Below are experts of layer 3 (counted from 0) of a mixture-of-experts language model. Rows are named router (the router's row for the expert), gate (a neuron's input weights, with its number), up (a neuron's input weights, with its number) and show model dimensions 128-255. Each number is 200 + 30 x the weight over its row's rms, rounded and kept within 0 to 999.
Before each expert's rows: a language model's description of what the expert responds to. This comes from a sample of Wikipedia text that the model never trained on.

# expert 23
It responds to: Spatial description words. Location, direction and shape words in geographic or architectural descriptions, such as near, south, along, gabled, steep, bounded.
router,243,218,204,188,217,217,222,215,148,152,226,162,184,166,200,130,134,190,207,188,258,205,169,254,176,219,175,186,157,192,193,155,261,178,221,216,217,197,154,189,201,247,179,187,169,231,210,210,223,217,232,149,180,178,190,183,251,187,208,169,180,194,183,199,230,197,182,194,196,232,192,200,213,227,151,248,210,190,160,182,160,210,199,195,187,238,220,223,223,198,224,196,227,154,207,244,173,236,191,149,175,238,168,214,184,163,229,210,186,162,237,237,227,209,216,190,233,211,155,177,169,229,186,194,190,175,177,186
gate0,194,183,228,191,221,227,226,208,226,186,242,166,178,215,212,189,163,221,201,231,198,256,248,196,218,222,224,202,178,220,169,234,178,208,151,229,215,173,184,158,221,262,162,270,186,236,197,215,241,222,276,255,190,214,188,146,257,168,209,195,201,197,191,248,228,204,221,178,172,188,228,223,193,202,208,234,192,208,219,210,225,226,197,153,228,244,139,201,230,177,224,215,245,195,205,185,213,263,198,161,238,213,189,199,185,172,170,140,247,204,180,235,195,177,146,151,195,182,212,164,220,221,158,170,213,188,214,252
up0,192,210,178,205,189,189,232,193,215,198,228,203,181,207,195,224,172,193,263,237,217,168,161,227,207,177,174,200,233,163,240,165,205,260,181,200,197,233,237,263,246,189,265,278,155,154,232,172,172,178,189,169,213,164,141,179,215,221,199,264,209,240,139,222,222,213,223,207,161,222,184,232,207,216,244,239,233,195,219,193,182,210,224,262,253,207,163,191,210,214,160,268,238,140,249,139,242,184,254,160,201,239,221,207,223,182,129,180,237,231,225,185,167,247,218,225,200,228,228,181,201,198,168,192,213,208,199,220
gate1,196,236,202,172,194,167,216,176,193,250,206,220,183,169,213,167,138,260,181,180,242,248,197,184,253,233,218,237,197,179,160,147,233,161,174,192,267,283,152,207,173,191,183,191,164,191,215,216,215,274,231,153,167,138,173,210,225,210,200,162,183,207,198,146,159,177,186,235,182,214,194,180,187,245,125,260,199,199,210,251,201,200,171,177,217,223,213,237,205,165,218,179,192,177,215,193,203,183,218,180,211,218,201,222,172,207,212,209,220,156,216,240,219,192,156,196,215,185,235,223,202,194,237,228,182,177,178,228
up1,199,108,219,207,220,195,214,211,204,226,195,170,230,163,232,183,215,180,204,239,163,214,217,191,162,225,237,163,135,191,238,221,198,250,184,211,175,178,227,162,168,197,215,208,192,224,203,172,222,221,222,242,191,235,182,241,190,201,199,202,255,126,234,175,182,216,217,191,201,196,183,159,188,209,125,254,238,229,184,165,230,199,215,193,228,260,186,200,249,223,176,147,239,144,201,265,202,186,183,224,167,194,182,210,170,254,198,176,171,217,176,178,171,213,141,185,248,224,168,150,177,164,235,138,241,274,177,215
gate2,223,206,251,195,227,166,220,239,190,205,187,227,187,194,170,204,177,157,194,184,206,207,221,259,120,141,164,201,188,172,216,182,234,224,198,225,138,154,202,203,197,212,207,152,155,164,221,224,195,210,161,187,194,193,198,173,209,202,191,190,180,184,168,190,170,145,213,190,234,181,213,169,244,249,177,246,202,222,200,182,172,187,201,189,184,172,205,166,200,193,218,179,183,205,209,199,254,212,213,186,208,184,210,216,202,186,204,251,164,167,210,246,191,256,187,214,176,126,183,172,178,224,170,179,245,143,139,245
up2,169,200,154,213,228,225,180,178,175,117,214,202,173,212,217,220,191,238,197,229,214,207,206,201,217,155,206,219,187,190,241,236,220,190,177,184,214,231,192,189,211,214,198,187,201,238,187,194,218,215,175,249,192,136,193,216,207,200,226,231,240,260,234,204,184,194,165,181,232,189,231,201,202,192,210,188,230,176,230,219,186,198,237,193,197,170,161,197,209,148,215,129,220,216,204,225,174,182,235,254,156,178,223,158,147,224,146,166,193,151,178,142,195,188,157,158,188,232,158,191,173,221,179,245,221,176,174,217
gate3,148,179,182,217,218,213,169,255,193,168,257,241,220,208,232,198,173,206,221,199,237,206,180,227,221,195,244,224,247,196,196,126,159,205,104,207,186,232,160,218,183,179,219,172,176,225,232,233,201,156,216,176,190,168,163,170,220,189,247,252,165,182,166,223,188,185,171,168,194,231,180,200,179,233,127,174,258,216,230,211,221,188,177,164,207,233,183,207,186,225,193,212,152,213,179,245,207,237,209,98,238,227,199,169,191,231,231,185,220,223,218,268,166,221,190,184,199,195,186,210,214,163,154,193,263,220,174,151
up3,142,170,217,181,213,209,156,240,211,201,236,190,201,212,251,199,214,159,232,174,260,193,284,188,197,233,213,195,234,226,182,196,196,214,208,198,217,144,160,195,165,187,232,211,207,213,196,159,229,179,245,243,174,239,288,206,191,196,163,200,198,230,195,128,213,153,174,185,226,163,227,207,181,253,255,147,170,197,163,217,188,214,214,185,213,196,270,180,148,188,193,222,176,205,191,157,166,156,203,191,210,137,198,232,183,172,220,189,179,183,185,256,172,125,158,151,209,181,229,155,205,161,218,210,185,187,214,218
gate4,263,208,213,227,212,234,184,226,161,192,215,247,213,195,178,166,155,220,213,195,169,217,210,235,178,136,135,208,273,195,199,162,252,208,200,245,238,245,222,213,177,150,173,232,239,153,225,180,245,222,216,129,163,165,142,167,209,187,171,214,197,202,169,169,168,164,169,219,167,164,195,211,232,233,176,223,207,240,215,209,169,197,153,203,222,210,185,192,212,195,207,205,185,233,221,254,196,233,195,178,243,194,230,219,183,185,294,202,219,174,161,190,258,179,173,205,209,217,206,204,155,204,231,169,207,145,213,210
up4,162,168,145,170,207,193,181,247,258,213,174,222,154,184,192,221,186,214,199,159,189,233,213,187,180,199,204,220,262,242,189,224,154,138,163,187,238,191,161,166,235,127,224,185,180,161,146,234,218,218,206,215,194,254,171,195,176,232,206,186,211,211,162,168,141,209,169,147,195,249,220,202,217,230,267,164,178,173,200,163,184,167,193,217,188,199,190,147,214,247,194,184,216,257,206,160,213,183,215,239,224,172,221,199,197,195,198,164,208,197,194,203,263,193,228,228,155,193,198,195,222,201,175,177,159,190,160,206
gate5,190,185,205,239,200,155,237,173,220,175,242,216,234,201,201,211,259,145,164,204,161,225,233,187,185,183,191,248,219,211,166,181,215,233,197,214,213,215,204,181,250,218,196,150,263,184,217,209,243,206,213,157,218,211,208,216,209,228,126,215,210,196,242,198,216,178,192,192,242,192,197,159,191,176,215,198,201,237,156,159,237,233,242,221,92,196,209,220,173,219,123,172,206,199,209,197,227,206,257,190,190,156,218,209,169,252,195,155,172,247,234,180,210,206,256,168,127,214,175,248,203,188,174,221,139,186,168,215
up5,163,217,203,159,205,188,184,225,215,241,172,232,149,258,230,220,201,195,166,188,184,210,193,161,154,184,246,216,163,182,243,188,155,186,228,205,253,230,202,209,179,212,251,166,199,223,197,243,216,206,220,174,180,159,176,132,219,187,206,224,212,222,203,192,170,139,237,192,170,243,205,166,215,206,188,144,186,189,246,173,196,226,204,235,185,207,155,193,192,203,265,221,207,190,179,137,170,202,196,159,160,241,200,214,246,227,265,196,252,162,248,211,231,179,204,219,159,220,204,153,170,251,194,202,200,189,197,201
gate6,243,169,147,295,221,184,212,200,186,146,196,214,133,157,178,188,108,171,187,197,202,159,194,230,175,219,217,178,139,200,179,163,204,258,173,177,248,222,234,219,208,158,194,165,195,220,169,202,178,165,202,173,247,244,196,153,235,218,185,175,195,166,198,235,218,230,190,169,199,167,181,211,153,161,243,160,198,209,142,142,159,220,215,209,190,239,134,227,178,205,247,176,175,242,155,167,168,230,144,259,195,227,212,198,210,155,206,207,220,167,213,205,215,213,215,219,214,199,161,299,187,235,208,216,175,225,205,182
up6,175,192,195,200,166,193,211,212,205,160,148,233,221,235,184,230,239,184,221,204,211,196,193,228,187,213,179,189,246,160,166,184,152,253,201,225,249,244,160,193,197,156,257,209,211,191,202,155,182,233,238,159,172,237,221,141,172,188,188,265,215,251,212,215,201,153,207,264,213,191,183,229,188,243,174,243,146,197,160,291,235,157,199,194,154,183,215,244,223,258,200,232,156,194,240,187,208,214,179,231,218,199,226,243,180,211,196,222,239,157,157,201,198,224,164,155,200,217,175,199,244,160,201,201,203,216,159,209
gate7,263,130,203,252,216,187,201,206,128,184,180,162,200,191,244,233,152,191,209,191,192,215,193,172,178,195,159,188,187,234,204,248,238,235,207,215,139,162,196,259,205,191,231,184,245,207,171,189,185,193,182,209,244,200,157,224,191,189,196,216,200,181,187,210,206,198,216,191,223,214,204,223,199,177,188,181,227,235,202,177,217,158,231,137,207,218,234,172,174,238,194,245,214,290,234,228,170,226,273,149,184,149,208,228,232,233,177,190,170,186,216,211,167,191,200,206,223,226,173,254,236,183,163,251,165,152,216,172
up7,152,172,162,210,211,242,257,263,222,194,194,180,196,176,130,158,210,200,190,247,207,227,214,230,232,182,211,188,240,175,214,167,213,175,182,212,219,226,163,186,217,219,207,203,219,219,292,158,222,181,206,230,193,191,130,170,190,231,221,172,227,210,200,232,258,179,184,176,190,185,211,255,195,229,171,176,141,167,215,230,156,228,170,160,200,130,211,171,201,224,228,208,175,251,216,202,183,163,181,201,189,200,194,157,193,250,186,185,152,184,198,159,201,207,240,164,219,194,242,199,210,204,219,201,252,246,177,190
gate8,202,197,244,141,162,195,185,231,172,188,187,170,221,232,252,198,182,221,218,184,202,153,241,179,211,268,185,164,174,241,152,237,195,137,225,161,183,262,213,179,218,149,222,197,212,133,178,206,196,203,197,168,244,204,229,241,191,241,178,213,193,244,156,224,168,168,191,202,191,224,138,208,264,211,176,232,237,232,168,190,190,161,213,249,198,223,186,202,109,220,199,273,186,148,240,205,223,214,267,222,169,198,226,187,238,162,210,194,182,186,254,201,207,173,171,193,163,173,201,167,155,266,217,213,183,185,214,216
up8,223,238,211,205,221,273,206,184,202,151,207,239,165,185,193,207,208,169,220,215,197,154,237,174,193,205,205,225,176,189,191,226,199,215,198,164,223,141,158,236,202,202,200,178,257,172,191,238,287,157,241,181,154,282,160,235,150,208,194,213,228,156,183,195,157,163,239,226,208,252,126,246,211,222,200,209,192,154,195,202,179,181,199,200,194,161,216,122,201,240,204,170,202,166,227,219,167,208,189,189,221,225,158,153,201,209,199,197,226,171,251,153,174,156,184,227,184,180,161,251,257,213,221,202,199,205,207,200
gate9,152,106,169,206,207,159,186,224,160,174,242,187,215,212,212,160,158,203,158,174,165,185,253,210,184,234,201,148,172,214,179,221,227,194,213,161,188,198,177,137,192,254,178,191,162,207,219,255,240,185,194,175,173,233,180,183,247,215,197,195,192,215,211,224,191,229,237,204,197,204,179,177,213,188,181,192,221,179,184,151,215,225,221,245,191,148,172,231,238,224,213,219,221,152,151,209,175,231,191,156,184,197,207,205,185,203,227,149,235,191,232,224,226,191,196,234,203,195,212,213,197,243,210,210,196,153,195,162
up9,150,201,200,174,188,185,230,156,178,133,157,162,177,202,249,196,213,143,206,179,153,154,218,177,238,226,236,200,195,228,210,197,188,189,198,195,188,187,188,239,171,198,251,173,169,203,224,161,148,224,183,230,241,194,201,201,175,177,178,194,196,163,182,193,224,222,269,155,215,180,162,187,198,244,182,183,201,206,164,164,140,123,236,232,177,193,158,186,165,154,174,156,223,205,210,216,218,174,198,154,210,157,213,217,238,179,217,228,217,242,187,230,260,202,220,170,179,193,238,215,197,198,199,208,216,197,164,218
gate10,208,115,189,243,202,207,171,262,203,152,146,221,157,205,225,201,170,189,168,174,189,213,206,233,151,267,213,242,202,154,231,260,180,252,198,179,135,168,210,193,192,173,194,200,202,268,202,173,197,183,210,255,161,232,203,174,184,262,204,179,167,199,166,180,180,141,207,166,214,116,227,228,199,197,209,217,208,259,127,185,217,181,247,169,107,232,205,197,199,202,172,192,195,202,232,219,235,181,153,182,182,204,228,219,163,214,285,245,153,196,169,222,188,159,210,224,236,215,178,171,179,207,143,218,195,176,184,186
up10,198,134,170,188,221,227,198,255,170,172,189,202,119,166,207,173,124,189,171,215,216,210,204,219,222,205,224,259,175,188,235,271,184,198,173,139,224,176,171,179,243,186,136,220,244,257,204,194,197,184,223,193,173,232,192,204,230,220,178,181,154,202,170,213,179,216,207,231,210,126,224,227,175,161,162,214,169,232,164,168,177,211,204,184,173,195,188,200,222,181,162,223,226,185,209,212,220,186,184,193,193,184,188,201,190,214,293,205,176,190,214,229,176,206,170,214,214,211,173,174,146,197,198,193,225,195,167,165
gate11,201,189,161,167,213,195,169,208,212,199,160,170,147,161,247,226,191,214,182,159,272,130,231,192,209,213,240,245,222,195,189,234,200,227,228,260,183,152,199,227,191,153,174,207,182,274,223,193,170,179,246,217,230,209,216,221,195,199,204,179,261,227,163,239,227,185,204,168,178,207,179,186,192,203,167,219,201,157,160,227,205,247,208,221,177,246,203,194,215,238,193,216,174,243,170,188,212,227,223,162,142,174,165,217,181,239,281,138,155,174,237,185,223,196,184,161,176,239,195,186,208,226,175,163,199,286,182,185
up11,237,194,208,146,167,171,212,223,195,206,213,185,208,195,178,172,227,181,231,179,175,170,197,213,235,210,188,231,188,188,188,206,201,205,132,159,173,218,197,167,189,199,211,192,192,206,190,228,194,195,179,235,268,183,220,165,164,176,149,257,164,174,166,226,172,251,213,202,175,209,215,226,235,226,211,202,247,212,198,236,218,212,154,185,156,188,231,174,193,145,163,207,206,205,162,132,225,184,276,233,270,203,202,150,224,197,187,210,186,183,162,171,152,199,173,176,173,202,273,197,186,241,201,155,221,230,173,212
gate12,215,161,179,159,212,202,210,203,215,222,155,217,125,132,169,188,190,207,220,200,281,230,151,158,216,159,139,231,171,192,183,217,124,196,194,161,185,174,166,164,196,254,230,222,217,213,188,208,214,189,190,157,138,142,168,214,210,209,204,187,253,206,184,202,195,189,190,177,201,226,241,211,221,174,217,175,221,179,220,169,226,241,175,236,180,169,227,189,168,196,189,251,181,187,227,196,172,230,159,148,230,231,201,282,231,185,245,197,229,151,218,215,224,159,239,201,225,200,179,185,248,242,201,204,165,205,186,157
up12,223,220,237,176,204,174,199,182,172,210,232,189,156,189,216,170,157,165,229,233,217,215,203,207,216,203,212,194,178,216,184,149,218,160,157,217,203,191,193,169,219,249,190,169,202,242,229,186,190,212,209,206,191,196,118,207,246,160,203,217,253,83,185,239,192,185,230,204,241,212,245,208,165,147,194,175,231,230,174,132,207,275,206,234,249,181,193,210,261,244,206,217,170,200,204,207,116,253,231,175,224,178,178,197,187,164,169,197,159,180,207,194,240,237,202,193,197,201,226,262,146,265,153,172,193,229,206,166
gate13,253,195,175,157,188,181,196,225,260,232,193,222,222,213,264,222,231,178,173,234,172,184,176,221,230,184,221,214,230,242,195,239,201,213,201,238,211,200,186,204,203,186,220,263,164,172,206,145,178,214,210,224,165,165,209,225,221,219,203,213,225,132,262,167,173,184,231,215,192,220,193,224,247,222,208,244,220,171,199,139,130,190,232,161,129,222,187,153,203,208,164,168,214,226,188,200,170,237,204,212,244,220,171,253,189,216,186,126,180,190,173,180,186,215,187,179,204,201,155,168,219,183,173,213,197,215,233,179
up13,205,181,202,213,181,197,212,172,236,199,215,196,189,189,177,206,163,188,212,186,191,218,170,214,190,226,248,244,194,205,198,227,200,208,144,184,182,207,215,202,237,210,220,168,223,228,174,195,232,177,218,156,193,187,180,204,209,192,193,101,238,197,238,190,232,191,222,247,250,188,194,187,205,187,210,215,169,202,217,253,151,235,265,226,192,196,183,195,221,125,154,248,171,150,195,168,174,211,197,185,162,166,199,168,159,218,240,165,188,191,182,218,214,236,144,200,195,232,244,211,186,191,162,205,234,173,188,160
gate14,172,207,219,189,142,141,189,174,173,233,241,152,174,214,192,218,215,197,227,185,273,200,232,233,202,243,251,175,117,227,241,202,209,219,219,210,230,262,233,168,173,229,210,167,262,186,217,223,193,233,179,156,193,207,121,168,204,232,200,170,259,190,190,178,177,239,207,204,210,224,227,225,196,184,205,247,244,220,188,204,176,187,187,206,221,193,198,260,220,141,212,250,216,174,190,259,165,227,173,302,243,156,178,243,237,175,215,214,186,208,229,144,187,200,182,188,206,223,189,251,173,146,194,171,208,200,181,201
up14,172,256,225,183,196,180,208,159,199,240,224,210,179,193,170,178,172,170,174,235,195,236,208,155,191,238,207,239,215,154,202,206,216,166,204,204,225,209,189,296,225,241,207,210,230,237,174,171,193,170,225,214,227,204,201,191,211,237,303,206,238,234,163,233,160,161,210,197,167,203,229,149,151,151,145,217,185,182,247,162,168,232,177,190,205,223,135,177,208,238,183,212,202,136,184,195,160,182,234,198,149,221,192,146,155,236,174,132,219,203,130,212,209,212,196,202,179,175,192,147,232,208,217,228,234,186,239,194
gate15,196,171,226,174,179,195,167,187,231,188,183,213,120,203,237,168,220,196,220,201,258,233,229,193,187,208,167,192,198,156,227,189,262,201,193,190,238,278,169,224,186,216,192,184,209,200,174,174,253,172,236,130,207,167,147,212,246,214,206,237,182,198,164,191,218,181,212,245,175,225,211,230,223,225,217,243,230,167,126,189,253,222,211,200,162,223,185,261,224,202,211,214,212,176,214,209,124,272,133,186,217,200,138,174,151,230,233,181,214,190,222,225,203,180,197,174,177,201,191,214,178,243,191,247,224,180,193,154
up15,180,226,241,232,206,219,230,206,181,200,214,183,193,140,228,196,192,207,236,232,183,179,269,200,220,203,157,234,257,203,166,231,207,265,265,158,240,231,195,204,221,232,213,206,210,207,210,168,232,199,209,198,227,154,190,208,244,230,202,188,189,178,216,168,161,164,213,193,214,191,139,188,196,205,184,183,215,213,210,215,172,221,145,203,176,213,180,185,264,257,206,163,186,245,224,116,216,199,220,176,266,131,260,219,207,174,181,209,210,194,190,223,208,181,189,197,204,186,227,190,188,148,217,284,224,220,183,198
gate16,182,192,208,195,243,156,172,171,186,200,191,192,188,194,210,167,194,216,166,173,195,175,257,226,222,184,231,206,200,172,204,179,195,205,205,203,190,209,217,186,251,217,177,188,182,214,211,196,230,175,230,112,267,195,149,196,191,198,194,168,210,190,183,226,234,231,220,175,220,202,197,192,207,185,152,161,195,186,182,178,187,184,231,215,234,269,256,240,182,156,232,192,205,203,185,200,146,236,226,159,158,234,163,225,207,238,248,230,224,167,244,177,187,192,229,202,166,193,194,184,154,238,195,165,132,176,213,219
up16,160,165,160,165,210,196,205,175,204,200,182,221,213,225,203,231,250,130,201,199,223,184,182,216,210,208,215,186,170,184,144,237,225,215,224,250,193,187,172,208,202,255,176,261,172,171,157,215,170,190,123,246,176,197,173,187,237,208,238,207,208,204,177,175,161,186,179,217,214,174,231,233,199,156,161,223,221,226,245,230,158,205,178,190,222,210,210,200,208,187,178,227,186,231,211,147,281,164,245,219,190,219,209,190,189,216,232,213,193,213,197,226,199,228,133,199,203,223,244,216,196,164,234,183,187,283,182,240
gate17,234,224,210,242,197,212,183,210,182,212,211,163,181,168,226,206,166,217,210,237,216,208,216,211,156,216,197,187,165,164,198,183,252,219,242,200,196,206,190,248,181,239,207,171,212,197,252,204,256,255,194,229,222,175,224,147,219,189,233,212,221,145,210,186,230,200,151,245,210,219,251,178,176,180,164,260,179,238,211,238,234,220,201,212,194,248,252,233,246,188,198,204,213,141,276,237,151,214,242,263,246,185,214,220,202,136,264,189,228,135,191,170,202,128,212,216,220,269,243,200,188,190,231,187,226,174,222,197
up17,254,250,191,209,228,189,193,165,188,141,205,155,247,188,205,176,217,150,234,186,224,188,196,192,200,203,198,232,226,227,171,235,177,134,255,162,246,149,196,216,232,223,202,211,238,174,186,194,229,204,104,169,221,222,200,195,242,200,225,238,236,229,232,205,181,172,198,247,220,235,227,192,226,184,227,175,214,189,210,203,212,274,175,131,195,255,171,190,199,139,158,187,199,163,211,214,194,145,224,223,168,202,235,180,215,155,208,199,220,117,158,162,208,222,177,204,235,245,188,209,156,211,254,216,176,174,197,239
gate18,119,228,193,203,199,195,237,206,163,210,188,194,176,203,243,172,205,165,203,240,160,243,151,218,154,206,216,172,194,235,198,223,166,231,198,181,175,168,242,211,132,158,209,180,196,174,252,203,198,189,181,238,142,201,278,204,216,198,172,158,192,223,180,157,206,186,144,226,206,161,174,195,265,220,204,249,182,227,197,183,207,200,185,178,198,186,219,232,120,174,158,204,199,189,220,204,248,224,271,175,199,197,191,186,194,189,183,203,110,150,203,215,146,175,213,180,211,169,181,191,211,146,212,156,232,220,203,184
up18,246,231,177,226,215,162,205,198,220,173,205,189,222,177,220,198,225,202,234,256,246,196,213,180,150,177,233,162,253,231,191,185,200,229,252,263,146,191,179,210,206,215,227,220,223,203,245,225,170,261,214,211,176,206,221,184,199,156,222,174,153,206,209,202,168,190,212,221,256,208,169,212,170,239,234,210,164,181,240,176,248,226,261,214,200,227,169,174,179,220,187,220,213,202,237,134,189,118,181,211,250,199,197,203,217,160,232,219,253,147,212,202,230,159,153,227,165,263,201,184,204,182,189,187,216,214,201,230
gate19,177,175,149,198,164,209,255,174,162,171,208,173,164,220,223,167,121,238,168,178,199,247,262,233,203,173,217,186,233,205,180,218,212,212,179,175,229,178,186,196,269,186,192,286,181,185,150,197,212,274,134,196,185,202,185,237,242,197,226,229,113,175,185,194,238,185,201,266,227,245,183,189,196,245,180,159,234,233,221,203,181,271,187,205,179,216,159,161,208,240,194,206,181,178,266,239,196,241,179,183,211,199,170,202,142,270,244,227,200,165,202,191,194,208,224,185,218,196,132,219,189,206,165,200,146,213,226,149
up19,257,198,156,198,225,189,167,219,165,192,187,189,246,217,157,200,134,224,141,176,221,179,232,198,173,197,230,202,196,157,211,209,153,211,174,209,214,203,209,192,238,210,195,228,207,149,231,160,214,162,133,226,178,192,185,195,217,188,193,233,177,148,191,136,196,233,212,187,142,236,160,229,208,194,196,191,210,249,214,221,219,203,204,212,247,212,243,228,114,212,181,247,147,227,213,252,241,200,186,225,196,179,220,212,196,225,186,195,188,175,190,232,222,205,236,215,240,246,221,180,161,242,156,138,199,174,151,213
gate20,234,243,195,205,164,191,156,188,184,182,217,175,236,210,200,227,157,201,141,187,188,194,208,217,207,257,185,215,232,209,218,168,230,219,168,211,222,145,217,144,211,217,185,202,216,234,223,192,210,204,198,206,253,246,158,174,213,207,183,183,262,241,209,222,242,222,253,231,213,163,169,226,189,199,140,141,176,216,217,228,168,257,188,230,179,174,218,169,222,185,157,282,168,166,232,186,184,238,165,218,184,234,214,217,201,161,232,181,160,143,203,145,218,222,214,240,184,213,219,181,245,263,173,193,202,235,240,244
up20,202,186,239,160,220,219,254,216,198,260,165,207,188,233,193,190,223,195,234,229,178,256,197,199,189,175,192,210,181,132,203,219,199,205,221,245,164,210,134,222,199,235,244,251,195,204,187,173,171,162,212,233,187,172,216,145,177,147,212,213,197,179,204,140,192,178,204,180,196,219,268,149,210,271,223,235,199,172,171,173,243,231,229,208,197,196,158,187,208,189,207,160,221,226,203,239,129,167,194,177,175,174,163,229,159,190,253,224,241,229,174,203,164,196,190,172,188,195,180,145,195,199,206,198,196,201,189,167
gate21,217,170,182,216,198,189,168,230,193,216,185,218,247,201,200,166,154,164,144,192,132,201,206,211,193,255,160,219,198,257,169,132,202,149,183,214,157,199,125,208,177,249,186,217,186,166,188,203,206,221,233,181,241,193,176,234,250,192,136,225,167,236,195,176,183,216,217,215,215,214,155,195,194,187,148,138,217,238,167,181,166,164,195,187,207,171,181,208,195,203,219,184,207,171,191,232,204,152,218,189,204,183,203,220,190,213,205,192,213,214,231,227,290,165,212,263,225,155,154,197,195,175,228,195,186,151,147,187
up21,174,177,198,195,200,155,191,193,183,170,171,195,177,137,127,206,194,163,197,211,159,191,180,194,218,171,150,157,151,214,244,206,267,145,175,231,221,162,164,239,227,210,205,231,177,242,196,202,141,237,182,218,260,125,224,213,173,218,154,210,228,196,149,184,168,257,213,154,270,212,156,165,212,220,189,175,165,228,132,195,196,127,203,148,204,220,230,203,209,195,208,141,165,163,215,239,166,227,213,201,212,209,231,162,220,170,239,200,166,180,229,207,179,199,181,223,223,165,148,202,143,189,239,187,189,209,243,158
gate22,197,195,237,170,259,201,218,198,205,109,183,205,173,185,211,192,218,179,226,191,227,160,179,182,210,177,203,184,166,219,222,165,230,142,197,224,222,151,262,219,172,183,231,182,257,182,204,196,217,197,253,179,163,223,164,203,180,173,188,225,167,162,196,136,170,217,207,171,243,96,189,214,230,186,192,205,173,180,196,199,177,229,203,186,184,249,244,220,206,216,205,209,163,200,208,194,236,221,191,189,174,249,214,165,185,162,223,222,192,191,205,205,200,229,176,159,117,238,146,240,177,164,270,210,172,227,254,221
up22,247,236,219,194,231,314,226,180,234,224,212,212,174,147,184,215,210,179,258,228,230,205,246,195,223,207,170,215,213,196,223,246,178,206,210,222,206,175,216,207,196,179,225,243,172,223,199,195,191,176,157,215,222,153,158,165,254,187,237,190,251,134,179,210,194,150,120,163,190,189,266,218,172,215,165,208,212,264,158,158,184,188,182,222,166,188,248,239,180,222,209,143,194,202,185,195,145,218,175,203,170,192,165,230,140,175,208,220,174,207,189,175,168,260,195,205,290,213,194,197,208,220,149,252,209,157,169,238
gate23,195,192,182,223,230,187,205,224,241,209,188,206,203,188,237,227,202,219,135,211,265,166,187,238,191,209,199,241,193,178,173,189,237,238,187,174,215,168,167,181,261,240,180,204,166,206,176,191,245,201,215,205,166,244,251,175,153,188,216,163,193,180,230,236,218,167,170,235,181,155,232,160,222,254,206,154,184,174,179,296,178,236,157,185,155,230,178,192,245,176,137,198,192,246,179,182,173,175,209,189,256,137,236,204,235,189,198,164,219,178,243,210,213,180,212,230,200,182,206,222,210,222,213,203,220,171,129,218
up23,185,209,196,212,257,227,256,228,187,175,201,198,209,182,188,213,234,173,230,241,197,189,183,185,210,183,174,223,175,187,236,190,120,191,152,158,187,90,244,232,228,258,232,276,241,185,221,182,238,165,245,204,207,229,212,119,163,201,210,195,192,207,217,187,223,195,235,243,196,168,224,242,190,203,218,167,193,222,168,244,211,188,189,247,207,221,212,173,160,144,202,187,173,217,169,175,230,272,206,182,157,188,227,183,186,225,142,180,174,195,268,193,210,223,224,189,153,201,200,217,213,181,182,213,208,176,162,191
gate24,190,194,241,191,211,201,249,178,173,191,177,189,197,182,146,204,230,195,226,256,194,252,213,235,203,140,125,169,238,248,204,171,192,210,263,170,223,233,164,240,164,151,225,203,216,122,187,220,198,215,203,212,208,166,173,222,238,234,204,211,153,209,175,197,167,136,226,223,143,193,281,257,180,210,172,251,180,191,150,206,238,140,204,207,220,187,214,267,217,186,262,191,203,222,213,265,167,228,249,205,168,207,195,289,124,224,206,215,180,220,193,193,247,175,169,232,220,188,168,219,236,202,200,239,164,158,219,188
up24,201,243,172,207,206,171,180,223,218,218,216,184,223,187,196,211,219,149,256,205,217,236,268,212,256,210,237,188,214,185,222,235,199,137,197,198,228,261,184,197,210,156,209,222,221,204,228,222,176,158,130,213,203,158,151,204,138,210,182,207,175,213,203,226,204,212,219,223,153,289,178,175,209,233,178,148,177,182,231,195,172,197,186,180,187,176,195,285,193,181,269,192,158,190,207,189,191,141,201,191,224,205,214,212,199,157,181,227,225,171,177,205,210,186,169,220,216,190,156,256,250,211,202,212,241,196,262,174
gate25,250,211,211,197,181,190,173,186,181,180,226,228,191,218,231,233,196,221,153,154,183,231,185,182,191,203,216,137,211,225,171,131,210,189,172,204,173,239,170,176,197,181,170,223,190,211,194,219,200,182,178,175,158,160,194,151,223,228,179,170,173,215,202,167,212,211,204,226,180,222,212,186,222,192,157,232,232,199,208,222,178,204,179,197,151,184,217,154,194,241,143,212,249,233,232,211,180,196,216,130,187,260,235,207,183,177,164,219,212,135,146,150,220,210,174,203,144,245,172,201,220,144,196,215,149,210,178,170
up25,182,167,190,183,154,222,179,173,236,189,183,204,185,172,174,202,224,212,168,183,198,233,204,178,212,173,209,170,155,186,180,224,222,151,192,236,142,225,230,236,174,236,185,265,143,193,219,178,167,175,196,167,170,194,182,160,184,158,207,170,183,162,197,211,205,245,182,232,186,250,178,181,173,161,137,230,234,229,245,217,190,164,227,178,206,214,244,109,170,199,167,204,263,165,190,200,268,207,206,125,181,194,186,180,197,206,185,244,212,249,191,182,205,246,203,232,178,182,203,207,219,170,231,128,187,191,150,198
gate26,201,210,252,240,235,240,201,154,235,183,201,213,228,185,193,209,210,237,199,233,194,156,193,186,214,157,260,180,167,248,254,238,182,188,236,185,245,208,213,215,231,210,226,200,189,244,228,218,238,237,166,216,245,197,271,148,226,220,217,180,201,206,176,182,266,274,256,223,226,171,152,227,261,219,169,169,189,185,158,197,199,228,183,194,179,217,179,222,177,153,215,161,183,162,168,236,204,208,204,165,197,187,165,154,186,190,238,177,226,166,239,199,239,225,244,200,226,192,194,207,276,224,211,223,216,172,183,203
up26,192,224,174,242,162,163,198,128,178,205,224,200,190,193,228,250,253,217,182,250,157,178,207,214,210,161,185,131,221,204,175,166,168,205,233,232,172,145,169,180,263,188,183,159,135,193,171,221,140,200,199,209,190,233,199,252,162,181,183,133,185,191,232,158,178,238,228,171,208,207,171,181,290,159,236,176,206,226,221,184,171,140,239,184,174,190,182,158,233,221,210,192,203,263,146,131,238,224,221,231,180,195,175,236,217,200,211,225,158,165,261,159,199,213,197,201,157,166,200,265,240,226,190,176,189,229,171,228